Experts of a small language model.
Size: width 224, 166M parameters.
Below are experts of layer 5 (counted from 0) of a mixture-of-experts language model. Rows are named router (the router's row for the expert), down (a neuron's output weights, with its number) and show model dimensions 0-223. Each number is 128 + 24 x the weight over its row's rms, rounded and kept within 0 to 255. Numbers have three digits each.
After each expert's rows: "comes before" lists some tokens at least twice as common just after its tokens as in all text. This comes from a sample of Wikipedia text that the model never trained on. Tokens count by the router's weight.

# expert 235
router:128117152119135111168119108075110081092073122101110165136124140121129145146121161124112150178152112115123138130111099141178120116104137174134148099132127134118138172152144120137123106126155107123151096160116119086144138113096121105112104142100109099113120116121116166161070148095136096166130164137144129103163182113164150163156142122147141131149079100151157108152097166130166130149107083123097119155133147127164107125116116097145124146128163114132120121121078112105119121098182106130129090136136143167082113143108108163132140155139116123128102146118209109146129133124106131164132120143117185112097117164132090116112163121120136156138101128100159150141120136108117157142158
down0:130127115103122139084114152132123121108104156124131113116151129077104115154082098106116156077126135154136118108095130118176096124134188155133144112154126084093142158113110141148090126116173126156122127148100146159172107181136067132134116100117143131095117113106111104137126138092122121150122129124155165118112137109125111165141060113133163133111113124105123152147112115120154139143061122143106158110180107113125147126136095072158158102108126095116143162132128115132124132135145139124135137111136135099109139155104102143126182102106140105106122153198137129119158122116093103148174139087111122153116153139123150110100116079125166162139091143127099150164117127098152153145128
down1:147152089136168126151137135114125115138145142135108138137099151157165162058127070111103151179152179112167148110097144118120108115112120100112098135176085124134122149113133098150109082138114110148123138127123103117133116134114133136106122137108132117133191118106141165112127130121134136134135104075114080128147119126086109139140095135128153081116140143097090172127126121060119137181128097128148099118102127106134144099135139104083141122121112145102109086107130144139150134146104113133133152162111134096154089085109129136135092076121129147107092108087138118126147137135141135153121126116125104098100134096093157116140156150181133071080145124151159117121126090133166144139118
down2:125125143136138120141147100114130120141137122133117152111101127149135110107095142081119132131132169147148128117115113166098143113126107167119164110116105117128186123120091122132144109112113087152175122092091127126134090136118176150179134136112099142139102127199105105156151131134143127088115177130107156141144123118131138136111129055132128108131141114147126107129140128110101124154130148132162172151124133105148137185168127166149108132093151117060116131095122132143129093122114118155120132162121110132121148111129128121131130145076084088134099195179164110116110137123129122144106144115134140103141129143084156086115106151126128122141125092082123178160160142087102184102103
down3:197150119113130167137137121139129113133156123150105154104102149134129154141116097170150121135122183096138169172125135133136126116133120145117135131135158115139110117115105108155133112147097143100187124072102155108142172183137139166166146109123112134157105108133178117111134119149107111111112127087115121129119140139150065159121117124164173123102146121084125162125141102154159113120130131148143092102124094102121135171079131176116132130133131143147103133094104122157073082096144080137105108181123101116129145110121114088102112114115116103117118149118141140096141163128165140151113108134147127099108167098115137135155100114143159118127115173093143135096087116158141112158149
down4:118117137105145080130134116153107105133178143152133093135114144114126112141137168129128158148142093150138118138134162148094097161109109132150106099065137120151152133117142126163090087160131134127151142151137141111120098139164130147102149109130148115190110129102156129091143124139118084123143163151083134123178129153130092160109084101090123140124131111180118119118166095117119071113149086132148133121099106135169140121106158143101111128100147100075119136151109084127138091139099097187154113112095137132129128144162144119165073102131129156127083109128115144118169137120130121173118079138154175156127132134153127140096130122127111165161132109165132132112145123139100150123146
down5:091145120170173124132092103117121159136152134148134132128132149162162163092119136073165160104138088117126148124157110111108156175111143109111146102119115118094176121123126126109153130154172110148120113143149128161117146148139117126113138096133160128115117161144142113121127122104113138093108125146171080064097149153143126097138155111118118146150123140141150141118139089134165108155146105145125109164131159110155096112152143121131137076102158094154167145167173104113134146129145077137120120135159115141171140096135137123131086135153085174184127118162097127077151134126134143143120096124122113179122136119145163146151150146115128110163152181111095126130093116136116106174105
comes before: " ", " Total", " Win", " Loss", " Party", " Preceded"

# expert 240
router:143166155138124110140114107122122122125119101079115142084140123103164147126105164155133164154108148120139112127113085134181115111108110113138120138133142117122125195165124149146139092183154086148120117125129103065105123108099159092109154149160130107064157122113104147166113173155147128159168166095117155125116168137177140145106133150093120111104130116120115124137116144156132141153146106114085102129120150118123155108133102084103131155154104135146118107135109140117067118117129123179136074134118129157125126116112158088134116157167131111104157132105197141132113093123149112149125161127108154132115123125130112095096094081103116139132110140097117107121110132107156126162126
down0:102125113162121138133162139151103105106109136113118163098098144152190123131109155132135140159124132144151164122113123131158110175131121123144129127140115182151124114142116094132105156101122125113118098124121137116173105110169123128154107144154122115084104130144135106121115124124127124098209143107100193112121134117086192141138155119101118138137099147101130169140128150148110121114148142095093138150084139157128144104163100118170129094162148137171132140067128153123080093147112108127152153114160083094133144129109083079108126147137136148133140118159153144155132140114123082176081128098110127138125147127132123106142154114168124100081117076155148121127144127133125133145160
down1:147173138156166137130155155128159160077120130170123120154146127092124081108116097113150164100147097119099164125140143110143162114143051136133152125126141072129124098107131149135118120109150121116149136117151144172127133124109120120111121119133156157153127145178104109159121116146117085142138093123182120126085138096135164127110150114127147111125158130139096129138154163124132110167109124116104139126146150121090155113134134173119155147149105161096149154105154115139130127054119124139115091145092148151144116128165133160138104125074099105191123136151121137134112113104140097082105097124100106141125138142074174136106126128115136126159159145136156118121153101159165089119102
down2:137157090143117097102116124146116102136136127122119086152094127111189085120141104151194101175121174141163108129100163124129132144126095136161138131109117081126127151127134122129126117160091179142136120143130147085154109104119145142134176101140131109131140136151110135147103164147139105130095064128162122144124142133105141115142077108145094080155141139140105098137129132128174163107119162132130119095107146125133137120163165150151140134173129129131067150128164114101165103140148097132121151132142124166116105146134121073122129145123152113137148090152110116171142158111124155131093145098087114150122087156119135122130157168124087106128165148160132104151091117108175140122130
down3:148179139114126140102168129143172146142165123146157122129125147123153141134126120142135112115145116105129182125128144072181130149121116160160119102123109136130102162102144129135100089170138107118131132117144155139150065071094140151123142150154109103143094144156118095148169136122139109107119126131128166137126103175150119148124099164139161117144127151142140141095126140137086136155125101098089105134152194150122164099117170173140085116133134108156098111141117113113161152092079127107124156060137141129171159114138174120141173120140140164136113148120125123137119125114148162142131165104107125118108137113107161154159109143170100116111130110110131076138145131121151133090165
down4:139132141118074171090117117092153137110142165103151154124123117136148159141142117144143135147081143138062123148084122163166154142145131156119132103125112137109126099143124152070136103060123106113127164152131159096145111137151148101086127162119125079104151167149124139116120157103130153142129162109120146150096109123112111129144130133096108139125138107144090146155120089169120163107151184113085151107112122141126145132123164116136104147096148168134147152153135158122112151085150118152134126178157079115128108093135109106122085109135131155097128128100177103129131104141122163126156137129089114124101125144117128096156145138109111126151084176127138117127088129126162143091172
down5:110131138079166104142110177117114125105157139104148112151157140135110124133142113142142119111111125110101135123154115143126116158113130155115139116113131205102118106101077096103124131102079126126121107128116147113123158142167116105140123090123182165090130130110103140142118096113097149110139133150095135089147174090150098113116121132041142152139129123100148120123134150137166113085104148145120154099127130114144148141146109138098155088080095111105121119166131099135097120128161108146139123142149130133111140124127122109131108130168107115088136155088130112098130106112114057117130091127177070149145122146123152158091154148083148119104116087143134110114149119111142143138073
comes before: " |", ";", ".", " |\n", "–", " /"

# expert 195
router:116128120105156134114128149148111094123133111090140175119148152127142151142074176132122175131152159099172137084131080093143096111087132116156101144157160105134132169143151144167099093183154101156090122124127141089118127048115113126115124179130116131094162114115099170145103142143169140123142176115132124126129152149115122136128113149093108115125138125105139127137110107162110132171139112115099073151113123128149145103142092062112136153149119096141119118119130110112098105086132109157137104161109140173112138132111150119111118157146103142111134134104159131113144115091111115143138184164140120146118123123152124079109122114135137136150104116087142127122119163132153155172134
down0:108139110100112165124122140136125126133137158152124090119139139109121100073133168146123153121153122143149126090121100085122130164160118096103151090104111151132144092088096183127087138105140089093161116107146122147120134120130088139153146157145159166096134111157104105137137112147145123141129114094110051098142127096128115097114129148134121171177157120152085138105152121164153085114162111135096132096144131166133115151109042102084127122131155106158145140121136144154131134111128123115148130131132141155136123172099106100119096113145119118122084159153121149088124126130111136110115105152129139139148124139077125144145125145192140139110102100157138112170133103125171152143139
down1:133139147138124108122130120101129131136112060130129175109070092149104135150143111137125118119132162124119123132120121162153117157126159166123116151144133098132131169147145168093126086127103119064148172090111123141127121110157129117118112102126161172100183115111099093162121122122095121175161148141115130112139112125124124116103124123078130114093108139120144124124106117188150112123096123129135184124105126067110179132152101160100125146141088092109154122152102103153123132149100107140147161158156112158182123103097097128141157098132143125133117134116131093142159098119123103119134175147116143069136130157150089144116125141093103130168140166095113103106124159130132114140142
down2:139175103120141127113137172132086100102104130121149138110122130161144143140107148162133092099121108069149113118126168121149120127106120084103103097096165121143139139140116102140124127125125140132084187085133148096120118107158146119132119098150164120114150115136138099162111093143139183125142151181120128149132129177125159088138137150110138126102136147134096108133110098164108073141142121095139130119108137092143151089176163102124156127149110170105132137097102148139099114123149116149122132117145132150082147114144085115114125148129107103136109133089115153095167116118163080129103150154166145130162093073172131110125144110091103089129107144109104103111133161157095113107099
down3:160115130140146126128139153123086133128136130121153133106147138138156139123117115111107133138150153142131093155095156135139169087118148113138134147156181138138089133139128133107130098151151147117146115124143158142137121079135094178142179159174136131131151155132073138153113142147110172180131115132135092140105155130114140100119091129116144111109143037102143166188113121124096135137145116137140138095152133107099132140126111097071132117153162122099121106121086155102120120161130076127123121139047133147145154124134064097133159139110115144159164092075124108121104154109154148141106133144153142149119118163150138119133105127129104134140138100070126145124130143151158123129147
down4:092133131118133138128126182150091124140130087095131133127119136157105100125116143131124143089127119133127108179110106115108111146172123158133131090110121164121138109163148128137139161108159080155122082164155125119118113106112113137120119115142123079136170119168162152122146124122119157129137170132135123133113114121129131116110120133127166131126113128114095104131094127144082162114105148118127140120116101173160122156136107094139143157147128105152094119089176116127069120084128122117141121090108121117123155173139093114115158115121125151125146125141082102077062089188112105169132052099114131133145116076093167117088136145101151126159115106152115133108121098144140159110098
down5:159138165091127169108132172122128156138152139162106105149165115099120161124157117091148093108149160131132126141158116143132164094132097145097155104129161117154108132191086141112117124100152118117179156120093135128140130088165094136141147118150130142144142177099139133110145148078126168146165094091146113093076125166107078127150132147090100135158121132128132175090157159102140123132137125142107098116120144093092120170099150127143129143130128153150132117109097140108168097107093126116156125147117148134149132115120094129160165094140102139156118126135143111112107155118124176129154125127074146086138123144109153156146169116139137152134110133159176094127126124088131109120106
comes before: ".", "–", ",", " |", ":", "th"

# expert 208
router:114123101193140149152106098136106086110109127088129146111099121121132150134127118108081180139127147134158134115132097145121082145130069152131115132142154126150126140137130121122145094132199106159122108108144098106155151116120140102152142160132081108079133129153113115167130165128193137137100147130133085124134180149123152147167144127099109141139124124101146148128104096158139103141091106122101131161162106137111145117112122158122085137184133105176106138105108135094139131091147116172117107162128170141112134138110128114116158156099128142173137061115131105122116117141093157128143133131108152142080143150150111133114166086143144116125123130130145125129141149124162128163181
down0:134097142166113134123130134121154145157138134143184133168144085103134095158103182128133144124110150186158127155066139102107111115097168095124109067129137100160129140147112144130163154119137125107130160106110094150197119094159138144122076120150136143092120101158118131113141123145146140116091096114143131104119157168075153146149161115132153113142139126096109161141119131081152137108125103127090098116149133109145137171103108118113123109151144108133095147182134129106110121128113160155110111143107121121120094099131155116185127101120172149160125099136121146129118120112139123150148131139119116199088144100115138118144143155124138136088127120149172116098147160115144131156113
down1:082090116101147118148109130140121137140107104123183063165121150093157170140127154141139117134124080182139145149111122154147157119128119109132119134096158133164143089094145140118193154107126122139084123130134148137134125105114065124110158125137070134080136147124173160148129112119141132099145161117125127150157138124143121131170132125151111102130126114139120133118136114145138116096161112163119122142144132123122097130156126115176112137146177175113112112094127167132117136146160144150101122093108103141092142123091126155166128123151166095114178111138138139109118135137131132124137144118119115179131169184114150145125132082126122082120118120142106157104129051138080133109122
down2:129143184086140119121122106138138174124112135145101110142096145135139144108143145146134149166126116145159117079096166130140135093161137134123084115108104119118086105133103143084171120113146149150096126152129130074173071129111141130098136125109119112094091146129162108110136130114096108113159149164149120114122155151140142122085140139152105128101126129116096086111128151151107133129101132140146166101156107110151116120139129140111131130179149131166139148108126190113143155093110128138126130119172120087104143122106152119067090140137125164124131105174130111130142106148098167113165147091131129162157085113122123145128119097179125152110118158140121121086092086149175151145173
down3:114108075150150114160091156134143139156111173098113107165168112152134110143086132117121099121107112148136113137138149114122130147133109097123131110089123091116121132127155129156137150153120102162139138124131164176148141157130144122126142089091083147100153145127149086129157114131159118156129108150122167128119204099102138107157122133112149121128124069111161143138122082121115078108135093155140140166127114127117105151147181115123087123101125138180101149165104121112134102114133179161158167146145084122115132133120105135141145128121132160145114116123120126154051077138108113132096159139156164117104106162111135082136124131120094118149099116116108163119142152091126099135140
down4:106151167093110137099131116134135150119101107088178136148142132123115134115130065134121148170157163110138133132106135140124081126106157148153137100138136101136132134097101114118090122077174092101143109099171125119180103079122116111085109130118150170088105146119122123133137134116166102085124104130039146097098102160094102138122131175118099115143103123124098103138094106090117119125113128099125158132179110139134110140167097129094160120144110113102104129111124108107127115121163123116140152108128100095115114178143114168099139143123149103124166107128123120144123133105158165132144171153164135138083128154166114158119134103148123125140118106123126141103138128119138086150091
down5:144150098139150140124160118072110143151172115137081122129129084132157116141112096087140140122140167148108163150098135107146130124123135142120139098096059131132138151139150122151154155091123115115155112090167141143106139149126129156091101128174107153133147125080135142148122154120126122140143137117121148096144146147159136140109099178122120180130114134156138136179122107159143104141101153140179114116111105135125093123136150130143154129122123096107113082064165141117161144101135130113146162174173156140110146162167157143146126130175156131136101132112146113108113138111159159170149160133125104158120149126126155102140134095095122121104163134110173120113167147178182136132133
comes before: ",", " County", " Road", " Street", "ville", " River"

# expert 0
router:139126126165141112150103098136118104093128130102102159089137106125178134156126123155094178129091154146137135133130095131114117114108061128138119123158111143118106138124134134142121117140181113149071121124150101101153158123113166116110149142128092097083139133078098134130109157129201123146088143133134099111141173162157146138148129138123111121149132106094150144099109113160107116154114124131114099157134129127123155115102115131097118130172151129170122138085121143098116151095162162199166120169111192122110131107069135133113143121149149148123139112108156092106096097138134109154145151127131157156076134133156136108092131116145169108150100132131128125137100107121134143144162
down0:096122120181150113143088073125109137143133119128136133113140134117096096143105110119130098172138149143131136126094150119125074151126151166125129120136159150110085132110132155160156138111124126114156109082098146113146119143136121150108192157099111158151154155140110189146112127117137112150163131117105155117124145166131141140148118154112112173106124089108117129125130113125102126183133116127089136157157136146139113135105138127160064098118130139195134150145125129120129139121105104149138099158162128158145107146116167147058124107153165098134100110176094165115091142171126160103114101130135131176147150113120114108149119153119094113143157093127147149179158115117090120134119
down1:141129161147122142078161114132126110167127115122122129115103086131107142125116088125128153100145156156095097101169129139094131134075096138122156151149097097128155094131141132150146149127132074113105133080133154117194140116114114141177132145161145160125122103107113168104167117112145130130158162111140147144160121136138105179159102100126134140136115136117139117126143131150147127109174144098116165150090124099095111141146156123093144142133135119123116139123194170086149116161112113134091163176151122104160121106181073158153112102161114130166110134147090101130133123150126129127104145131157140098114146145111152100136131129136116059154102115091134133085126127156128155115133
down2:145108105111144112118115159119115126194124134123126137095107125092138142097129102116133161120144130073130098086104160136142165141135137128107108101149107120130105164117132128116092149107119166136165126163149185166103125110114113096122160131136121120157114116109158130117149135116129126165102142126125166092138120091160157167129127124159127128136166078185126116124148177102070114113102139123108155111164119155109146104119099137136163175128165166119145149110160104122168136121122103082126093108152099123088096136132117085117121155102125124107119132109116091150147106134127069168103113076123122108095143148119145134133096113148135145106137116126155151096097179163107149165143
down3:125096147135116129119098079135150147126108146144146134104115138135090135164115131128159105097115136152114113150162110120129115148109110117165102107110142100146154098126105150095134105153162110094108120112158107133164163090080135170075117154151120147137129136086142150074157122121125148112124134108141118115111119099117183115102149111124123156162150082141109176183133118086118134128091127119144101124148158106110153136098137125138156121103144129145146139083165160135125121118135086146136118163147134113131130145124141134173121129128166104138163177108115116100141124146071071136182110087127126136087101168138099131086118158121094127098122084140108150143122120126071087149148
down4:154135088152099095136131150159098132157155122120126128168103124137146116113126099092091136107122134105104159086147175124102120130097154147102110163162123057112132044145127127128142109144128123128156115114119131117143080136116148129097117161151118124128097146132100144147155117122112162128105105144110153119128130142187125137120140106133123156106183149151120114101104131087120145129117115169165144123129170126133120104141109180171111144195120083184148162108101116124145137151116121133162150166130108127125162117120145144149115119091109119105168122134104131145140139165161101125143136139115139127122153151095094135131071181093160159096135130107108093150132120098125138127153
down5:151160151151098140158139114115144141116130176127170131136117092130140153128126143063088125120158131129149130127125137117107146078107104114127104075126136165115122135148090100108123104146109088110124115114150091150100140154110172143162116144145127105091129120129135173152121138130111095120138189158116160079128137145112138087120141137162115128130136141127107120087092098137116118140095117159119192094135128070130129116080126099105120124126146097120141144157138153152119130104158120127138116154147109105150151143131156145112160133129108128087096125147173175109156137141069129102133086179126166139119098115137091119121161134147116148132180129156078125088139122109149090103149
comes before: ",", " |", " (", "\n", "'s", " County"

# expert 101
router:110104160145146104165104112093167114114074118099097157091162142092109137151127159107090153139154113135120133115150070118152141107154141101147118125139134143139135162128111132170127111138178142130119116159129135116124140116109156108121116141113145117127101128125114157150098143116178122134099116106118136131179149135120087140126139117131162145132139093145141079133123165102172112122096107159152100169152107123170124126093129100146082168134137105125139147143112089127149150117142141174184089129150171180116126147099129132131153136164130159125152124113207119145138142082150122158161144124106171175103119149112096083135189119107141143132114128105131125103118142137133134138151
down0:184096138151094108118124102083115140144124126122136133101104100124136188111155095118159127177149177140116088090092099148164153126117115121089125089092129131130144148118177151106184116127117137157107139116114148155132137132119130119100129099109138137176124116140139151133159129119151137103179162125150121136165143091106159123155123147123101117103139162136119107115127165138178107127141128134129145148095143122125102123110097146136125116126100107095093123088156144161167144127105119161126131082167128120125119109093148159151105136146125161162131106136140152119117143140100120139146130111160175121143116206128117148065123131113118161142142143167084088163144096114129161164129
down1:168118159124091123123177100154124136111088154137147132155098124144119073132122107100115155124128117085085137076126105142115182109124139153129074124167137133127106126179137105129159129120104176159119111129134143135098103160131125138156122168143152120118141115103090088143139085149123144155139139145119138121093144133132125140102122111163132097161168119166146146134129147096141120120161109061120109126116134124060100134103133119139098138128148183100145117146113131171066117121134123140154102155131137162127123111131154078128097099159154126154129103154114079113148151118151119135168128149103111175145138129098107151101078105129159120133123120123084140149099131123117156130091
down2:133092089103146109090148147114145124117140119132153118147106151152148137105098094112112107112158098116133163111153082120140094123116143159121128140109127130065155099119131152137131130145132160165100128119137132100088189144122126102164160112107112139122140109098105120108176151121071083124119146189157144155152133105151132116108126093106110135149173151161144146130153137168160109122098078082136158095132137122154168101092155152100085131197123091101124143140101169102146147097130089096119155112122163131121135124156151125129148120093113146113117160126119099080142125112097151121135097143106172140134124138143123184121144120121151106113109123132122152103137136142152161123123
down3:133102101140129137141124136162113141123119136130112129136133146098166129156103119102119089146097152144119166155109136108138146147103128129100168143149130123147109162139162094121113104128140116121090091102134120142134111076143106134076103144134089146117104121134122121087087120151120146140108098117121101158120097100119103149100140095167130158151100143134070112106136082173108108087170146128141125153097126119126121100180151106100105082119126129171107096145090096112078152151117123133157136126117124089084130164093104129112136136151075130091100053142082136130107097133148112140123136134139174137139176142140153100133097097170121129104119134142147075141139100113142147107139
down4:156103117123114154112128103149151077178141114098118141103149112178126120177150098092143122123152101131116146135153112132092091120090113207122128088108109144120087113138113074156080118127092138123119138159136118140126120145110115135108116090119107113136103101119116137169115150124113133143119140130128133084155105133097144141117136153124113170095183074142134174142099098104142111114124108121123157127084147116083070162070130158114155084103145163139096141138140134121109135133164106093148103142145154120126121141145154112130174096101139123142110108110143138126172128100100096097093155136143125175129143128105124190105148126143108115122141126110153130138144123119100137136157
down5:102114161116149141104114092137136143128146155159123131151166132134131136124134155148099106125119100086111146135155166110120144150144152122139159094106153108110154108155152116153107116094111089098156139143112150081091160106111077109138147140123138125107140163170125148131121139108117166094123105141110152125113110078125127152127103156121146138145130113118105145143130131089128122106098177194103124134145165135133082155109120133151173120149112118101117145107159122146116113173195093139139156139149147123171129159126136134133186116167118114141108122082118139093102075120135131109088112135108116144160138161113091108112117175147085119150087092155145158136129155108177130166108
comes before: " ", "20", " |", "19", " MF", "2"

# expert 177
router:131106149129177112170117141130107144119115121069133126108167151121151199145121154130110134141106124109130141102147112170146139096133095167158114090124146120147151142130137184120120109139157106140103158161141099133145140135115123121095153156148124127120140128110119138136120155134155145133153132118149112098155174159142101193158131123069145140130124127139166079120116140136137116106112129132101137148120139128155140090113111124103115113178136118135140115105084080124140154095149165167157116134062126170138141121127084107143159190160126142110144138159170128119123101070106127161136104160119131168162119165144115151112151105084148133148080146126138109129119136157150145130155
down1:113121139155116134182151105111113134150121133138117144096161083156115113138154135124118138151112098158127124095124153156140154112146157116089133098133108148129147065100134153168122148130095098124070140167106140160129144146147089125138126126164130155155144119116068147186097111074154142148152057182122152160143132113149110127162172143145133111083095075128136092162109096121092095121105130160132150155133085108160165098121127130144131118129125121133156101097124145172128114123102089120146143139177083134143158151109092101117133135132104156077126100134145136143114154136091159127122158125147130155139141141142160097125157130145119122131105109122153132135133141134151134141116
down2:148134079141135080135097143137088137120109133094113126131105169131098135138137135136136091126124161132100151146110133130119099108107153150171106179159126120150108126092131133145105106157133099134129122149127179143135094169100131134112145152145122111141112156130151088117112127111135112146145101163108162084118121148122128137090124108108140112164154111114178142169144124160099157146113079148091102162104174115122159151112104152095162142132168097104154110121131111106072129123097110144128097155092120119115089117105154122126113152135153121165136135141132136099114131125091106140163108146111105132158065142140143095119104162100090078078122164098117163125127173107128156103085
down3:143161133115141089106161144117087149108172145101135159104083148187118145141114125134157155125100158135141130139126125086162127146129109103135097106093116083170120135124115112119135097166127120074116162158184121135106131127141119158105164140109135100120114139141124157165131128075143122101115162112100121121109149085097148141138134134109083172117113096121179148148131097119141146157144128171160092131122105127150132108093094100128121121133171117133127127081147126164136132131139116130063089123119109116135103123135163137165143177130126094147111148148132096133141130114133101106148129092134099126120104122164165167164131143091105150147120078130153150118128155125127123147196
down4:141151134129164171139133100084140135152134145121134097127147119131122110178137112153121088116106081086121089132149166163139111147122154103076115122138135160110148129133130124168100132122117175145126119133095141155136151139083109144113096137121104121115155074146123100122150164101111103159175115085146145103179143119139100139146119122162105131104096095131094179107089151138141152104121124145127117124111129127107131124138154108129192135104089133124142126158084105160102108139156101142119132131143118126132136136107106084102109192121113115113113154112124153161118103143115187137140150095086119165135088129139130160114191161133173143142132128162138112131117110127083157147132
down5:130135132109102141128087149139097127169095111120137093124112109133119087126145135132121143135181093110139165092145158083113149154134142103131153152135141134132153140165121081104128116139130138144112134093167122113120145122133100093136092107118181126112171079137123117105161134163142128179109118150126125149150162127137184155120118145127124065120132129126130135116127096129091136119151100115177122111119110142098121194138159065131111118088171141140116130103106133149145126150115098100084121100147095127162147150118124120109129121159125104137120126108144164169165136135128127118107172167134106101113062119073131178107124136111131150113157153144113081138137124121116132094080
down6:086152098113133105170069143090142138104121136128115114066089083126123153120102140134157136096162131135123112123156142160116135138166156128123157146127123087135139133122137087100138098106131133123147117150088078134161119153171159106125111136158147186100136129146092176127109100082148135130115107154146121145129159079106122141166132109126109191119121135157122100133157139098112098100099158128171129129078143124103137133136159137116141155126145123137128118141152146124115095100121141119142154125127116137131147126117080122127121148160082143125096123148156145098117100123100080105113078094139162129144151117090105138146111092092165115173131109131119174112165106145088118134155
comes before: " ", "19", "20", "6", "00", ";"

# expert 166
router:108141122151160141132105108111151114092111126117111132128122128104128153156095130128086137127118146117161135113173101128131101114128089125175159125105116140146108135106129148178093082143144141151090107171149115136141129115100128104103132142164101115124134086091126131146113131120143134135162143093121137105162111143147096146125133184103128126176135115149146128146136156143126075121137091060130113156140126130134127087114095098089122143125123130132126096121140131114132159149166127151201114193111107131136123137117112077125149156126129186107115136094188126151157121137124100107112153147124100134103093120130108079098131135115136123129106157073105119141053140175146149112137
down0:116140169132146193108114127176098127118153162122136120110134128147167123102117109093114117116106110126129088136157146155118134142160146131153095091128150142139130165135110166129132127090129127142170094142140114147166138138137104146135137181106156137123123127125155147196166115133086119169081122129113122100115134124097114126120118111076096142165119157097152095104114113110125125138106154104129139125143116091121103092097114067113158135084104143112140126140106117128105186130162124119118124121087120148146106096146150159111167104102174138104098094155124129145172148128095136140126140182153163154105120149124099122150189120151171124112133148128093140157083127140135157135109
down1:139142135116150058138081138127120149106121099131114138077124075091136106086115138087119130119130162099112083132123142132091128079146118149168148112131137142158109143126136100122139095118080131128130072113138103143095107154129116115149134097093155128159109093168103080141133147131145122138117140115140154108103132161121117127127104117103100078134130104124163118129128112157171143152148140088152134062162139131107162161130112123095113160141099090122126144107160163150119113117089153115098165135079143131112120131123117155127101140147176096152120068138133145087121150104104158146145106147111147175161128124146076151116108163130121150115161144158121135117119106141103125134135
down2:151153114142112130121129129140117094124156157169102106124091088138115129138107143107119079145064120106153133139178150152141169101143129127143102089095129128139149143127162145123107156101199100097137130104175125195080140134130115111132132140119158148147124154078162120141137117127123130101096154204108123079132127111112132160120112112119127130117129109134108125139112112131160090158132148104122104124144154120119159173095143126134089164133110118127124112121156098156178103120137131123115175079114151120147121136135167114153137144122137150109142100140130105106117186137123161093118098109130147149144103093108138132168126173097132169154148116181121144123138171143103148121131
down3:122135120120091138133086102124120162112126101131118123115139131127141150115127110090109155107169120079149109107104133160101097160094186131137113176148109119112115133106144110169125099173082088123105140138125151153128130114090103141168089196143127154069105114124114107122114109127116099140140112095147148150133112111135126096131141123105119128182108120094101111122118103171118120098103128097137114116101115143165139116160160132108112129121135139087106143158101118142103126130089153168161107115064152106101185132142101112194143149142119132152118135137119112125165083148106115136117135140123127135120095100129113144138141127133087171187102111125123146172104159153139157106135
down4:138115122130113132111100156128181124151121133151134174154097137142109101116097131169170130134081166111164104107092105140141129131074098118101101116136144133125111124121075174106169134113147136173138126163103167172129112108117156117148112107098121118132116113148122121101067132160141120129112147158104108158102090118092143130103091145167124134138097125173121190126123168122142102136133163154105115134142154152105197094080151149170121106155112143107121093122113096136116123087133143151119106121117150106109159150137091128154119081143160139127154079144123095133108105126156132089133137128142147099092123137116142133143127145105152148110112094171123124144174124105141119123114
down5:124118111139138086157111116082115145136121103153106141089162116091095125141133141101140137117125139108131148107132136120087162107138105132161136131112088112137168163113118135072127188119113125116132098137150098153138175132127142155103088144149148113122114126175144107123133117143089143110139120153168134124167107138152171126128140122114116137125148111108108086138118171123152146133109130166126137128112124106136067171146124127116093142091145125119098169086095102160106121082133145094118131134138144088111112134100129145117099159124175148145136162158146144137155083065104128181138110140077133142137147102118110151110060088113158113095107179144141129118082126142110134122103
comes before: " in", " the", " as", " a", " for", " on"